Experts of a small language model.
Experts: 32 experts in each of 12 layers, 144 SwiGLU neurons an expert, 2 picks a token, a softmax router.
Below are experts of layer 6 (counted from 0) of a mixture-of-experts language model. Rows are named router (the router's row for the expert), gate (a neuron's input weights, with its number), up (a neuron's input weights, with its number) and show model dimensions 0-191. Each number is 128 + 24 x the weight over its row's rms, rounded and kept within 0 to 255. Numbers have three digits each.
Before each expert's rows: a language model's description of what the expert responds to. This comes from a sample of Wikipedia text that the model never trained on.

# expert 2
It responds to: Plural noun endings. Plural suffixes and plural nouns after the, these or their, plus There/there and closing parentheses, such as DC-6Bs, proposals, winners.
router:113116135115166097149103129113176161145134155119118142130160128115155129116129130135122127120150143112136147149165063104103109084118127131103115102094135159161122121088122156120135132127124126097125172163151137156141169131129114131147125096138143144099143118114158128181110120060129161134127133128128110142156122110161133133106132129085149083183096142116158149158104111100110077109111115084141125152099151140124139155099123145128074116109094108103149116122160115114110116154103128129116096161184117142140154127122090084097156133098060135161135140121126153163144132111087104170
gate1:119116145116132103091124109127114128150081094098159162125174139141139136106068075138117096154120155106144136132145117112127112144091092118114143106124125130114140114157156107129110126125133147140147125125165122149127146175083115151167146119145156171137165121190096170164135125098148144136092186108129140143151077146129094137147162140171136092128131068107196113158153117121131118146138124109128135185148119109161112106131139152167120120120102146147134106132142090099094119102111145125167129114158120111157142116121096104100124135137098098147164129149149125144122106091125138156
up1:154192119095124158098128176152142143153113084111086166126116143106148076108133137156139141092140152128121132127157131105118114126106115113132137114120129130073082147134177146185074141116135149145145137126135150136158155156097115146122150112125127153140131071116107129156159161140087104165148157108146129107111119116150136098170157139144115099108141137122159109138140147099136086122125114125129113186105129114172113097123127129162078145130090179123094131114139110099133112119163109151119110135104161122142148104142133159136114122130136108149102114166116113083114169171114091140
gate2:112140117091144165090130083168146157110086150139142102136107106127121122136149111161160162138126099144163103117087122126118134108081111164089151148176119108096139098104143102118137147122145146132147092117132102172159098108122116100108081152133092110154128126121103108144158119112089138156105116105141122150117145139141136139111115130113146103105134164114137109111127125105150144135119104100116115168179168149115062172148096092114105137151172137124114097134107127132099142108146118108161115091102118125166136159158133181168115120126152109158153106139102158202125134137121125127
up2:126136127098124132118102136091094114124101141147165121128127122123127116128135128151158113115095130115143162131179100073174068134129078105114107133087136105115146089092140145150092135126128145127149092146131141152167130113135139130100097137134076145151130095115127125128132142075102160162171110128129129131156123143130143117112126146219116172110146131117152120133112120093117135114169103104150129073133125130192118123128147106079109101110118126169116101152166156114093134116117145110152133097105143112160117144114108095130158125157145170107114077140122130108144107110085117147
gate3:115130162139159119153120134134167139125134129128117134174090130138112129124148116151144105099121140092060135170162124069113139144133162171125145143147098148142125109119164198138072141138144117110126127165131090146132132127140125119112141127132158109117099124138121115148109142100097077148148164132089167136128105128123124123126150147146114155152098131168158117123134119137160109120138112136183150124114125092128129156104126121158107181165096115148089142149151149137065125121096094139069117140143179122141153147094153142103123160153148170161084154122112087133124119134145129119
up3:112118146116126118101150104128155151077143144100108154111114103139155084101139107145147115095141108112133106091116135105141137127117116106145147056124143138187140147185132095164136114119111092102141171119120083101153126139099112114139116102119104142148154123144116091127157095116117116121145139126153103086200142117190135118126076124153136132109097143141092137114101106149139100113139144106129151117110175128123081115161084099159132106109134138113172097130128122140119072158094123124109118141107110085111144131121131123120107184130119106128116138082135130109128111095100166135
gate4:100128114133122104148125080137137145123138139096177160093098113148100135132123116162157149106086076127097111066140086113118169095102090162120123113116114099092109102120130131132144105145167132101100163136084131117092122109158129066125117114106154117136111090148093128087134141102097125173151153125134135110170118115107086164109134147095135140121100093143141145123134116119112148135147127128161128146155143177086131144126139105118075134120145159140100138153130112170127109128179100107106122124097117113096138174148085118136179135139160105140158129136140128103124151152130122107
up4:139118146117124112136200148117127110134112105109154137107120113125148166126102097155141134127124094131110146121178133144077114103131116156145104143155153111080155104141148099135158115135079153167130122154106109151094112134107140160122177139137095154159146135125154141122129140125127095134115134135158144104126134114120113113141153109122136147128098127131182112192088129140152122093149158136112096140155157089102099101096083070113124191179122145126183083117097098129139104098115134105135157092124135116144134112151126111165122110135136140124142127120144088093115180132115122163
gate5:142107129111146139113132063146151156090116149075114136114165144108109137079127120146154158185108149103105132119148136143192141136073111118124129105088154150136116123141106104143078093151153087148126123146134139101101125109134147117131104144116116120143178127163152117114107150110171125146145141126121128148179086123123155103143123129110124135118090109130153127175102084108141126133159094142121147126116043094106122141140107138108127126131136112195133096167133162144128124146113120111117176134161148153130135152129122130119101149159103130092154112147145135111121108149081145106
up5:117127120135111156100123125097120131127129094110141154114127128164164122146183102109133138170117099151128068168130147107120138131088083119148116151122154130089121150147116100137082157164145097103131131134107151135080104102121151102110120136151093127187112101165113110121137113108124134156089160097149133149140133136151156131198112117135113139145105140134125107145127120097178140112084097173117083095099133155143104169116153130131120122108120139165074131092154122150140154137176143158178127146139121099144108145157135108117113091105142143136151111109162117152128170102103137135
gate6:109136132131110188106158145112137153129121115095123143127110115101110169146130134103163176129105137111085151138143104125116114116093104130135160159091090132120174148118081178104096141159142154130088158122146114133140146107124076124109158141161116134108098141106104101148137136160140152135100132132112118117117097112124131141164152135120178154154098150117105162116135159169104126135158116101132127096195146164135138143125129062140100144095169124108156091116132097140136086161133158137114130085160134098135131153110138139165162140166124152098143132147148135134147089102147104153
up6:079144130107120125138139089103173125164148128150147159137134107140116108167172130124074148118120160107102172157141147128122118120141130120149146181088140175158095113115148112159156163138146128164096115111155093123156086114147122096176152101102135124118128101130136122109131151149137108108123138144176145140123117132087127141128121153119124155093103112149137147133085124120108093137116114113146153149141109140160205146119113159090146128121144127110177184116145129115134130128131133090132119095102110138130130129156163140092122106163146137075098138124113151140164069114079124103
gate7:111138152130120157122132154119122103111156155176130134113093106133102095134152127153164156156148117099142137155140148174075159148064149099105121113125077152117160157105106115111160162127122146098111136114132104123144154161135118129081123126179149105135128185120095128116114124150126137114174144105139167130143120117127119125125152178128173129144121117153144132146169109107149131094167108123109126126194169114113119069160122122121137162127101138113162160172112122134069151159122154139077107106128146106106140137131105126160124140129102164148154141141167120115140099125144132123
up7:111143117137127118165112147118137135150143109166115157113118152159089119137133138160113124095092116141137150155142159124129156116133119128182088118107149132120086178104158132128099100150114117115103104150135087170153122124120100134131090124120099077134116129173101107134092140099144142151108114125133130136138145140134130162079172125085159167120108128098108110162170119130171112124160138120105140134135114103116134066119150106062110131179124126115083159130136110143089135157141154166117114150120169122115088147093124145130102161176164114074098138112139142125138133092154147123
gate8:130150118117153124139132141114162101094138158127097134108151157144078098101147164129074116137143105159139051148093108122113132140118171123158099128118141101126174092144119160130111130109122142101099174104128124113108178145179174084128101096089144120162169127140111118159119156090095180137151118091134147166139149123147155086156137161125146101143084161133118092110137138110107126127120116158150139105123117152149123105129142153087120100127106145118123150122133119110098125122138094131087123128144086099137103130123121138120114092122136118094194114140128146163136104109124121141
up8:143126128151172141111103116129144105165166137107112125124142123117150117138128077101157109140103124131133163124141131091089114142112103096101090117113127135145143129113111116128142085119132128129132109143131107173114156128111098132096128112186179095109131142113167148105089125139146154174087099126127103133094107142090176164107098155097137136085151128118175143163083151150139094093140142100166083123122126121146137146125153128112182136118164140098116120143120152150191124137157111106109155142133120095112108139170129106068167148098133112132124127106127119112110183140099125104
gate9:099159081071139155116148168125126150126082121107156131130118144091103119117136135130111135115141132087123105118163124117131137135107121127124131079131166090119144098132154152131088109125130125116129122086130098148124098097149142112144118130169135150147137137128175158098131126099147147110151142135103117112139129106093136131095126141122121117139137119150138145145097087080105129113115131107186112104159119151143094176114122141140109120137150164100085134096135130144095101088118125179158151161077116145091109166146077189092159154143142100146096149101106136138098180119084122145
up9:112145164084114166113110145159116165117105087148137100110102122136122105153141107099119106112114136095115162106119121136133077119105121131127153136144161126130151137114152155152082143145144124131106137136188148105091137130103141145131141157109135101116132094108102115119140128130164102120162099136131178125115111164133085088127108111066122189116142104133173130146139124107138127152143113197158163133112142159118131159111126126164102115136114177124086104097114158104169182105164126101144139108089146141158106151086149137165131146145115108095103113120149123136172138114128109116
gate10:119093141116114114130106177138150148114156098145117125100096143111077160137134134119123132139133108128115131093130073085150097111105116141121105128123092163127162153103155131170142129112086147121079130123111124128143091149087114142149152087120103120112142134101101114092086110106118124099120123131133129163156118149088126080115121134120149099115132157152131141099161151118103136112160138109100075107128148114142102149150119154115157143099142088134131133125180113107117092134096139142093134140174192100151063162130106121141134132086133141122135171104078120096120131113116161171
up10:121096151145165091137135167122179132130113152140086121119115113148111088135148122118120095116150132125127129111159122128146130112127140133097136125102124179102163170097106111103148143136154109129099175134115123110142094135106102134140125117113146124127095115064119148139103147107045138119129163081187129116091112132151091114144114130160128119107082174201137107114090145119098094135162106086135120123119128157112129144150107127155132137145169115138143147168146127133160083169102128121146172121138161124115123138121142118122119112096116160101127149118146092140094119115085150158
gate11:148131101156165110114121124132123127095130132100170148105139132127103142108092119148160133104120158160083114126129125103123128165116117148120130103097140151135076093144174119154126155142091120166148141162114110138118118116155145139113102150109145152084151126161133120136101109112181131164174136130139124118129107152145107113146138148139134139105097135085127124131108108161095104122142093138109155108120121092094127121106135157162106134157106115165133146104181132152138169135128158131159135185215128160109156132124158148081114169138091101109091120114137151165072106146109128153
up11:134114092115059089152140161147162110097097141122141088121141110132197143132150135159144095106144124108116124122153164106142143155157112135168109148138097128143116155124118118145162108127117135106153116129092114154145135125104142148118138122103126108115154166112112087122117120172108163161143107138124130084124114147136141167121131137131175124153113096079101165122093179131081123092134131147104153101131119113145111137065139168125113124128174132136173179115121119126122181125144126154134110136140114156085181158160161110133145175135107103125123122126129157120156094127136131100
gate12:147087136122127047133174127156113104136112125164114138090100169111146146144120162191092130106183100126141194095138109106118081097126086130145092091143101131104137134129139059133124126111167114125110121126100134156116103137124113142157112141180138114095122106110119151143093074071142141125114175128083129124126141130129092092108149121126101154151158148134128115160148095111111133128108112140143154101159120133124105153143141106136157147124096102121145135143109131096114136139108120109121118122177154134117110126137121100117112083137146113116118099132123138142143124146099124081
up12:095086147104132132116141154169089134126149082154154144118092158152127110130105124103099133167133156080158124105137135125128117140090162116116122128123144126082172166129122119129140134115131131151123116111162082138133136115123127133144119115133129111122101127105123142099077141125120149134129169155184111162163144107119125125108091091136112090105120145130102128120071133135162133120111137155161110133104120124142136135139133066165129100099136105183148107121082147105103112158102130184158118096162109159142140123147123160132136163118155080120129112094059175124120158138147133172
gate13:146120145123106091148121126150127133143112148116093134144142108155140146091148160134133149093134067141090129130148127136109135118136110117126136128156095153109171151165130119095126129104095112111087161126154125137129114095084114147159156151145150116176105114109097119110104145106120127090146145165109142058153131124151107140117092100120101096144094143139149149141130140137068101099104109129119137082095169153116132139143077126149095121129121099104200103116113095137146134160109131121140161143154137151151091092104122131148111139082116124099131177107096154090114105102099099131
up13:131128114119120167120125153134087147124116146113151114119081129149112119137194142147133119149146140138093144121139118120130125112148174124143134183154092148103184171113136140131113111130113165109091156120156144110137121095163097161154099130157110144103093130089100091141147157136162082134133096127120150123126120101145109137086138149101129132121115140112141068155175126111086133141126157105128151128116139147136114102129120152105167119104162109132094104102095160089171155125149146081151129107138145148108068133139151107136145108066104113086163136158137155154135105121124118100
gate14:105138160112105114124136108136156168163114096144099118129170150141143120075133122143129148133118111111161119131153112115113140130117117131122141126112112131135075116112162144141116171116104115129108094152146068140184120153137095105108159078136096133147120119106107148140100133119124149112144149114101147101128083163168110127080127139115151129169110136167101149103164157178134104092154144121071114121091130153118122088140140113117118108154106137101119102111144097090159129130060133137095112176161111139132123129116108149138097159062134119157148142125158146148143102135089105149
up14:105090155127103130130104156156078150127132132074131126120138080100076133176121143113134107131138131153107121162160133111127151149122117137144118125119137104114160128147046111142161150146120133108113153114074133121132160154122083131154112131114145175148102115162122120123068152137105169133135142146141128104116140111168124175150148161133150099146099152135117124171123100111133129163118101161093098113161143125105138123083119151138115178143163135133199150102158112152143134135089129118101099150133147144079133097186129115121130105125098145134120101127118140105131106151130137117
gate15:142149118057170139105153103076180142134129103184125102107135148131123190110136119133128136124138090173125123090126163128123130110142119101124105162133149134075112125114169127133126114147128134141180125163124104131127154134130141117155089105081166154143150169118149121133159142098132107146146171144132121113137120150107139117141117152113108112107106114128156109159114136115172079091128147154108087089146090145138107119132089185160114135112139093123142099123142128176134142121143144107167124126153177118159096130147116122104131119131109099146118122136171154161099103151140099105
up15:104117109159087124106127100143154120134114137157133093104128104089151156151105126148126117143086126157128100131163106136120144114140144097118106070110135118123149124143124105124103102115166109110141094081121146123087151116128106132072101139135183134127096123131135136113145122127156124105142107129148131137086076073140066106159149082108119111111098104182161126118142103134158114143066121151126151129142146105136187114137129096107141139132107099156136096131130157111120104125127081162087161157157159111135139155121123107121131143103157133086096109157124079132135166136131146099
gate16:108153126134123134096165103111150129136123102098128131134146178111131127128139117144113126115145094146104126156110193096128136133110137153156133093102109074153115151111147133080138148080116129159120103129156155138158112109146155110127167100122172100182081132111136145139136157099109145130144190144142143098142109157151100130130143126151125135143089197126175102122104137140143063129163114080154125068119116126091148093139119098127133091122108128133096104124080130107157133126131133165134166127166157117136142103124111154132111127147121164142110127118115110136156111162159124145
up16:156122083094149120122132156147103126115118125136090126126089127108114124108141146127142121094092075121124146118134167137137125113160113090140107121192131137100136166096213094113173118137118158104131133125152167087161130116097165136174103132108151125122124109155166111124135077098164145139101111120132135109153168116126115076160120133135121168109123136157136134113111095104074119156135127121125111091106122136111143137153114166137161084108132124153117100137168133125077121154147144115148173149170112100137091086167149145138142107101123130139137114125129142143138127114080143124
gate17:141177126098130103139159133143151101121116101140087129091105125142110120140186116137129133101116084136164111108152156096138162123129131128088114132121155153115136144112191145183144115132102170135150143145124093147148124124138108107112125142086139127116186107095126140138137128114095126134109145108145109171124095124117111128123155100100116096106107126141103153123117119139166141116105127138129118139099160067176116151123126087138106121103160106105116142105077107130127128181114081108146124114083083117133105105089185115121106180085160098128153119137118120101143151132115137082
up17:134134094133164157108122127142123143093112130130132152122110127105111166151121131121128094129127154109135134151121149121127104151111106151144125131102149148148153142132058122096123097143153141178106101162138125127191084107149128121108102166074166142175107157122127060142134125118138124105093101121144105124129147143140135156126074101164095120130108120134079098120129125124167086104104118150134139135175145096114101120130152129118162142136122143149113124181118070183124095096106133083141125137132144140103131091119155148082129148115123124120166083154152114108115167105122130162
gate18:145137122079134123127138124103139110156081154117127131142113117120140117150135146135142125150165167110117116100129113110142103166146158160071118158150141180125167171128162137140114125108086135122169103126124153139146123087114129109128127145137083133120161145082118174098093152116110110090101065150089132146088120114150124097116110089122084176103143114086095090152132093125151155103126115108163133129127142173145149107168134116133150146086141118112124087142145108131124139135131125104122119149182095122136158112121153147122120147094127126137163129177135118100158122084133150088
up18:133114117107121180167179141131113158140171086078136121134106140130106123127124099143118124150091132166131127158139081087110147176107111085109139147118082168103111125148119128149115135133142126141125120131111088147154135098111121167112121151145137091135102161147105136110098111116169150097123123147102124085141133139120130150140101097180120116128124119118162060120128104101119108161122137159128127131138134109111128153139151126118125146127089079121128143124113117070131121129129100185130115147125104177136120159125122117136150197166155149079134151119179164102143132117159163122
gate19:122097144111164091130114110141128097152179161116180098130144094093170101165067128141136135127126150149143166104137163111091128113153088099147102134107128104104142139129090101102168141146115130082133086165145137126119165126088137076148142089121167158143111162128127156126122114093108133125111134134136141125114123144119164127180126140164124154155171072089141126115111112097159146120201152144138129125159117099115116097147146121149104129132132167155128141117144121128154154103097122129114086113114131100164146152162137140118122104107124131125133152124135099153121134170116143161
up19:107142146186119159123102127155162143094074094124166139140148104130135112123117112127140109091098097116140104148125158162109126153128142158145117089140128138142138121128155123136103116139090125078142149142085090175111163088109131136090130100171124106112176089141157153134135155117080105157092140152093153151097122120111122114104112113132140122100116153136123124111129116111105118142168129070116171131067154104099111120122095090067161148114127142127095167164128134131144109142161165160157121147134144115110128096147151144148121132124116142141132136129127129100178120084114161129
gate20:113168067121142128140139114126109099147086148115143100118151099138137139138128167116099161177162124100163113127123145177135126123131140138144140134141088086116122139102144125129125196095143170111109152131164095120132159130119094111137174073148136109116127109179136110146123114192130100093154126111111133087144115140149154147133105134134131120106112116113135168123115158100132114162159134146149139162176138162121123093125080085132124104166075149130122141154163125101123096112125148163089140120172115090121121111119139103137156112155172124138129138099097150130141151156122107146
up20:101160153125140111130112165097134137130149122175164132096106126131129167147161080153125149151123131146165169143124123171110113127135142168082113099131093157162115101119128152116108174139113146111140152149164154085133101085122139115141146115137171123111114150126119081120160121124125157127153121093120080148127115131124097110154095094161129124110123131129146153099144150127127139133162131114100096153144095126145152140083114158128135143193096136111101138122114148145082142145130137122138110116105107050128103124063110128100120154141101130093120140128066172122121105154119106121
gate21:109165087137122148116136097114146147127114088109102158138136119128140106153160143081162083152146124119110134134196118109153151127121130117151148114167159151161104158098119102123100106090108169149130128193158138118091113119120121119156123132091137111102102133117148139093119111113139091127093160138129188091141087154159139151127146141139125122133077133141150106121090105140104125169106127148125150147155153138142124148117135124151124094156120103132052124154114130155124148139116156119153132142129153143198126078138134136103126158150153113085113153120116093135114181134115133118
up21:167126090097106097101149119150161173148088143139138118099153159095170141120101117117142132136117131176137102133161125130121095126152099138143156145172092146090118106145178089111155136161154153121101144114135153105101093149106120138124118143104144169116077183169134116126139126115159150106161139096112161170133160131152122127145118111132123139136121119099146133122132143093142154177143134099171141112107151123115118109113112069157097092152151115159105160125114081138162104139174119115124092152159133135135131118095126152125162105070138142109149148132155103107110130146121108108
gate22:115127146122102111144152151114121154164132115140107126126140156143127134118102079144140125109133108115091121099130128148120174090130172137106122136108106118107092163150107152121149096101172147150168120116148111095117127144090177101110128118109135147134111111173055120162044156135134125156121130114113150166115116150146126129087161152148144135137125109139109122138108103120150177142105096106107142099094164098141115095141141090108137111114085141104163096142130113128140155087117105112115151148111117166206153140140132082145130149143141118148159109102103123158159119124105144141
up22:108100108152115106117132099141172134112131095132108162123117170096135138099125096136115128115107094183112133159099126161098121172158074140156115136159105115132076108123133096125139105132095103152149160148102144142167105123077141134128139066138124109157135120101116133142149107142124092108159101159129102137158113143147122116090116095172162127131132129131121168141122118172127136143143071114088098189136094124168136088127123120146143095127124111137125131136129100124119085147122093121140114168126105135144094123114130099178147139102122148075093146128127140161123097129113140083
gate23:127155153132199137123136132140145140170149100100129135120116099161083112112141158164109152105142092093129098168132161160118108122099146127157107110114136110123095135149127080170137129138128121092175122161142138124127133083135155153123133138150124111092136095128186131117139178139149130132123078115140088150110116116188170092158144141140143151121117115106116104150102089165122150136179127179165132161121116124103101106117076104145085100153105129117119120138127139098095100171158133122165123146160132119122140101107102129098095088112143134133116120138147132153147113124135111113
up23:093101113136119165154120135105090133122172110107153147082138116103106164124121137121154122122084072137129118114092154146144158132109126148183107084116102155144112128158138090147164131171088147116131175106087155136124143115122140133111140153196069125112130107129120130118120130100148158144152077084120145145170150108157111134147094171119122183117115102149129120142123093136160114102123097155088099096141113106093124109110123094151127155117137152147137100117110125137098134156129132165128142087127159091130104134147153157136101136161158120130102089109142157109128131143130121147
gate24:131096155127090107113173162097085129112114148146134092149137127110161155135140141102135194145150109091155172121157135138155124154133107102083171153108135124092155150099134128129141094133164145127117139066152105124121133152130114128125167134117128142115071096146081151124172107118151116126147130145107120150144108167143130081156120125122139155106118109111166153103170149119161105092124104124117150090119140145140143129118129112083073177103127122144124119116127160150134139152134130150117126120183127155123091128101150125114156117081153128137195133145154120113159119142144095138
up24:117165140114108146101116129151124115128137129075158121116099180165080133098097147097139113135145134128159091166088144098138114116124110164167122113110139120131117119127129090099100112137135111138128135164115128181113087114075161116138097153141179117118164124124109085076107130118099124151165152166134139121111173107088151115131128142107115140121146127117144089164162176154133147126116161104116124173124151121131104135132136124091144117131147150097139141137129115116145160112114117133166142107203107116089152138160127144106184174131116128127141147130155117144094144126130133184
gate25:143103117115133147083098150119116099120108168117129117077123135122151150104111163166128137122131168190180104116126147134148130128114137132104166105088139167131113142135141112088152152124117154139106062129101154124182146146120092083158107139086142095125139099099145103145100103100157143147124111140098153110185143135094093110103121126127103119133132163132156121164145122132146115125108099139160162112138105112136119125119133092133111087139071129113149115135117115097132113188077125106116152125174142112144148136157122105126087129166154115169093128090117106124146142127114113128
up25:161153125128120166154115094141126121106095145132076140135175137121090135112158133121127107133104117129120090136146136084089134132107153121086142124138084105125137111099128071137110133151097143157136150168190142129137180139116123153113167118165112156121071108102126117140109143105124128131114135154132123089133104167125133088113161165148150138138089112119094074126163155104101122101134128116137151113126115151163105152133176178136095137141137163114137133125147173112122120091135133137114118131119113115131121144076130154172131094136114098132148094117149139138192128145106185133
gate26:144169109121162140181125083173164124133128148147147091121086186133160122143161144105125127127124109121133151129125192093102111105118095156156139108140149137114145148085147117111162094154100116102129131197128125118144132124125119114154105148105130129122125125134140111100138138125089152153146156134135136143143127136096127144153114129159112135131116138138119123126160133140157124153108140168085157091143118105158149154144097109176137116111105097123176117108179119127118121184121154168113136079125160126170143116109155111135108138120094098109147146130159147124139162153149091206
up26:110081142171149104138122125108126124111121129178127152112161103109164124099099119152118115075123104108121112157173124132086127134126124106116152109149110155088111124131143104141110138146138099114081120142117128173126111134084110106065111117160099106145111153107130143141171146057098155124137089124128135102114142137092083161123127141092136159147145111122143134124122141104153141191109124073163146123111141131136121109102109139140097137128125116132124150129157157076135144116097117114126097134172073093071152109146143102111129143093133164123135095163152101122119102128116099132
gate27:133149145121116146103090170138115138156121117122122135118120121143134108091161144146124113122132091153100133135188126153122166113136111097090116132128071130124179169137093131186144120118159150092148129116120118137126087142150081089122102133087122138105087112154115145155123141150153104104124147139122097143138153150140089114149119115097144148117130135150142168129136128130141110142156090157142112118149154112144136128170136161184149161134095049131159157132097110163148132118108100129116139108106112138142116081135109121079133110062117130141157088135150112118143094096127084142
up27:087123137116133106112111123126115106123128118155117133132147074111116147175138141119159111165102091140139140128110116113091128107139111163143111106132152159130076100159135128129180147119135102144152134130118173150137104131159162147140134172122156058109154197138168119159124125148141135116100088110129157110140174161103151112160188154163114102119147186180111102110134130137164151152157119102139093123151095166122135113148140100105145129105111148148127132114151129099146103141101082120119121120120125129133100136134138093123119150113154167092083146128141113134091154130096118108
gate28:114130101120094108109104100116168146121091114139152084144145128149119142109142134121136151107151114133148148143123153111127144146115148108111115123130130134181105155153129122128155190146138161142185096136098135113151112132179153132144120099147153140128138114122137086143166162143167122101150143131140105157144141126113142145145068152140132121126097096147152091139155128152150162184144134081095134153116148108124097116114139112107135112091189125171151120169163108117101165147132118141149087128143139091108083130157200140108111098134120100138130100129138137170178102100143116125
up28:154119107158153091123094149131170134107095088131090077118083165141101137117133102144139145139145121146145124103136157157140147169148136093148141143072084157151115134095137106106167107132113102133116083151142102116145114127150087138147099085126116158102107131113155134141130119125169178114122161110138118131098177146129124179147153150125129130099137085141153122127134122175105151084108125118136106107103161121092109130126155150121129120113149115162159129177157084157134141153137107120153140103133146108127126164115147112090103094140141168128174116115143108154141084102118116174
gate29:136151107117168136112142163090141132164088107156145066119153120147107157140137128112175126102141161126153109118139154168139130126115119125113159125127111103185099103089132133124123152120157150135133095116091137144129112142142123113112136142129137111142151096178134124123133146123111146129139154092177137108100169149125193071140123147163113144124131124117133100123144100174130171135131133130153136109132108116113071139142166107144124138086153165158132120104162147132154137137140176091107171138082098169128161118141123146130151123101138138112174117167101096138101077166131096126
up29:153149109086141086114135111154148117103132067069141106115113136124136079100136133109107135129111115098131118145082086136116135150123130128134135127115148130119109094143132136167130131143131134107078132103110120107126137113137174123079154147132129141131114102150095097139132179123115130100059122110077131136142160128171150116130164141119151133151137105144093092113082128097121103100099131148161150124126169134114173141106103088093108125169103149131117162139128124118142054144126126124142113146131156073142115085104104119117093153137123127112116149101103134124112164146086078131
gate30:151100140102175131114141101146132110107128150144168137139089114105108080118153107121147143119157092167179157101158180173125112104133147103129119099127109123145159133164143114103108132140144131092143151101119146143145125093160117121147142102181141099127126093150144151127093127160114150160125123125092127107123152122144144113106164144151111121139162138137104150075121127119103126101133097128119162119162165147119143105152097140111107123129100151077134133135158117117193154102117124124134067176136142115138144090161142136127184091154084105155156143175134099131149144103107125141
up30:130170139125136114148137125118094106173136091115190135127120151111096142067154100121125154107109136132164157150115125120174113144083151141126116137133124114066133146153146106123113142134144134138154120152120165125146105130151094138114129134125108104178144120130181094129108056149055119118152143106136158111120131116099180128099084151183096150126136151079144116120151118126133120121148132114107150121141144159138137103126116121107100120117164130134091121092126144087132156131162102139142138149137139164133185157152113164136152114114147123156134123119100129089115106147119173153
gate31:195116127099145166111123159139171113167147134118152134105094137125106135100111125133176160135110122133133095093144168131116099164081125176137164125111162118097109157139126129121159142174136109129100154100159159141141148157134134111151119131127104150114141123145117123126134095123154125147123110117131144127139117160088114086125130103141138105131134134131112094173043148128117126141134109158134172120093143109115096131141144107117176109122133149145200143127158091149134113139174153108114093119074130148111091089108124144100086126143124109139152118081116124129131157118104170143
up31:086164097169104114093167141159067122095136160149100115119113152169110123110143125118154152102102089119081129139125118149132149104144142127112104133123100144153136131143127144124129133158195114128135116103110166160123126131162116152143158151139137166138104105148143073104104147139139125112168122164099112160103164123138154117105129136140080188145137124163126151086123128175161180120127129133119086125149157122144130092126103162189110111118123125120140155122124159140167143127098108127090150112145154112112146106138150120152097118116145114127107142152105081091155103166124129133
gate32:142140127104152114144128106144156136107139105137125066097131180089142126166145100177149150144132163142146144150160139090118126115150096124151164107135108128107146146129117083125101112099094148126133112131140122114113121115153148144138150123117195146152145176122097130149130147119119063180140131104115129150116125135167134097116100102119118176156099163109088116168110131118100089132096109109106104131138103166098131115124137121158112133124084100132100162161144174137156080094122127134152142158182126160108119123139171096135091124113146110151138168106134155146126112121107129159
up32:129165144154077141163118092124154116143130127118063113148091129147127132133135163186116122136093129080135144141146108142129151179165118132140164174136078139144150109139111131129152155108125143109056106111152111155107122108153142146123072104124165130108105162138123113132122155114108097118154086095137144201167141179154118110147126126136144126104105143133117146132107155072093092130147116119118135125101135158131130124120158116129134123100097100132151154164136167141115131134127103148144130114119162145136120112139135165073108101084165121127142106125148131109136108126123080125
gate33:118155148133122086108137132117143088108120110129134137157127166143194158115110148114172130119080100116116136139101136110116148066116134118115136131127103082144108121140168131153132143169110121097141082140134139173082082152124127145101151104179138134128126106143118153147141117110139089103122123072147144106103129088169115136122126126101157125123134089150141125167096098100145153120137142049105126149116109185157142130147146115126131129131134161129152101146140155064136165122153148125149132087133135068141136130136124109113170148149113137175102120114147121143135147137110127107
up33:107145168112124146094140170100091122135122135095093160148129175117127139123149160139109143145156118125131079092155087132154128109151182095128111124150125122140143123086099166136161171157083154102100108121151132143060115088142105141105139114160145159097144165151095155170127137113109130102154134107133128129122138150133144158100184135142134143112082135129131134135138150154128116130104081124123119139085157083123132111137135073155137145135145149091119133153142157140120084106109164129101147116154128122144099087134127116103112152169136100124109176114121140140154134142131088090
gate34:155154132126126139111098112152086158135150108104138126129134099158116162124150092149114162092124135121092134150131123091169104140108085140135141098121146092157080151162069125124144132195118111141138111148132156143123163126169120191140132122093113117106117109117175121151142104141103133138144094081124147136117162164147139137161138127134112153121162152147143126158128091151129152145128114134159119131079127172130163148112104111131140177127133098133149106209117105136123106099146141167142126164136127126139101154167117140135120128112151140112156140121166136125165153173157131167
up34:157094112146145154123122175173150184088132126143157131160131124119108140146106120114120092148148133099146152116164113098123158137136109123112126154149141131168154163096146125099082103115090144119107153123086112124109148150141120121115139110160156124119125179151116088086137098127157152134124139103156124140132137144091108136070150090139125092100184152097116122129115170113104154100115094118136164121126156129147175098127162154128120110077113152104145100144091115082134158114125130121097093118099117171104149156157126114129141154142089143131144157183140138124123125085109120127
gate35:126124130121154100139104130119141123169142162165121142143124117149063150084158124128122147175112129092137136113152117100102143086165104144118121129120143102146106135123160114149072167123180100108129155155117103148133139121155121115101140108134117146131172132124127087158115113149161112139146120140121142127114098140101121129119138086126127102104117149189137135154129119106119143141180130107083153142094099130108063097075162152143157090135100112162117139153091135098138105132138143084108085096122114082120076136111160158109139118128154126133154138167097134178134141121119113120
up35:117146134107105105132098128126113138131122149141149097102117145122141114070154126137128139104125105117115138127137127086093138086115127091089122119158138080106134116130125160149105171089163133117128108110085136103123137103147124130101117125154095122129139149114112135106103099125142106135107139137106143147107136136144103160108183116125150154114086119090109165097108170116072133152099111092109137119108176113124166085155102146143137120137114134069102135161205136141135088128164134123065140115123121141084087101133138117142095134114141166170119125166086146112121154122085129103
gate36:128143119158129127107130108162147187144110175141137114123115136186125170126109101181135097120116088086158108100105134120117138084127169137097109121146152143160128153117161133118101123114117132124103106050103128137175153128145124116165108105160152119099139118114097125141141124108160084096130124133124115108110166104123150142107130132139120095129141125163193167153135111123118102126143117095158114162138098107079139122125123112125126158120144103099172125137091136148101132156171172126115108112109120099117178113121107113140118140092134139165122154094074130089116133106131156120
up36:116099159105163120121131151128150127103139113138097143152086154126132136126126110160161112122084164105127152150118115158116127104160124122213189091143108164103154103165132109115132108132135192160110088138127140158158131128098149129159092122157151165119140117118157147089133160117121140124149130123150127173100113153079149108095094148107112124152162134129139090166081142144143107114130118128143140157166108111147151125129101124132139121099119140163119090164104153130093115158110127103140121123126142115098098107154140106111126157146127147137188123111124078113109132134174087115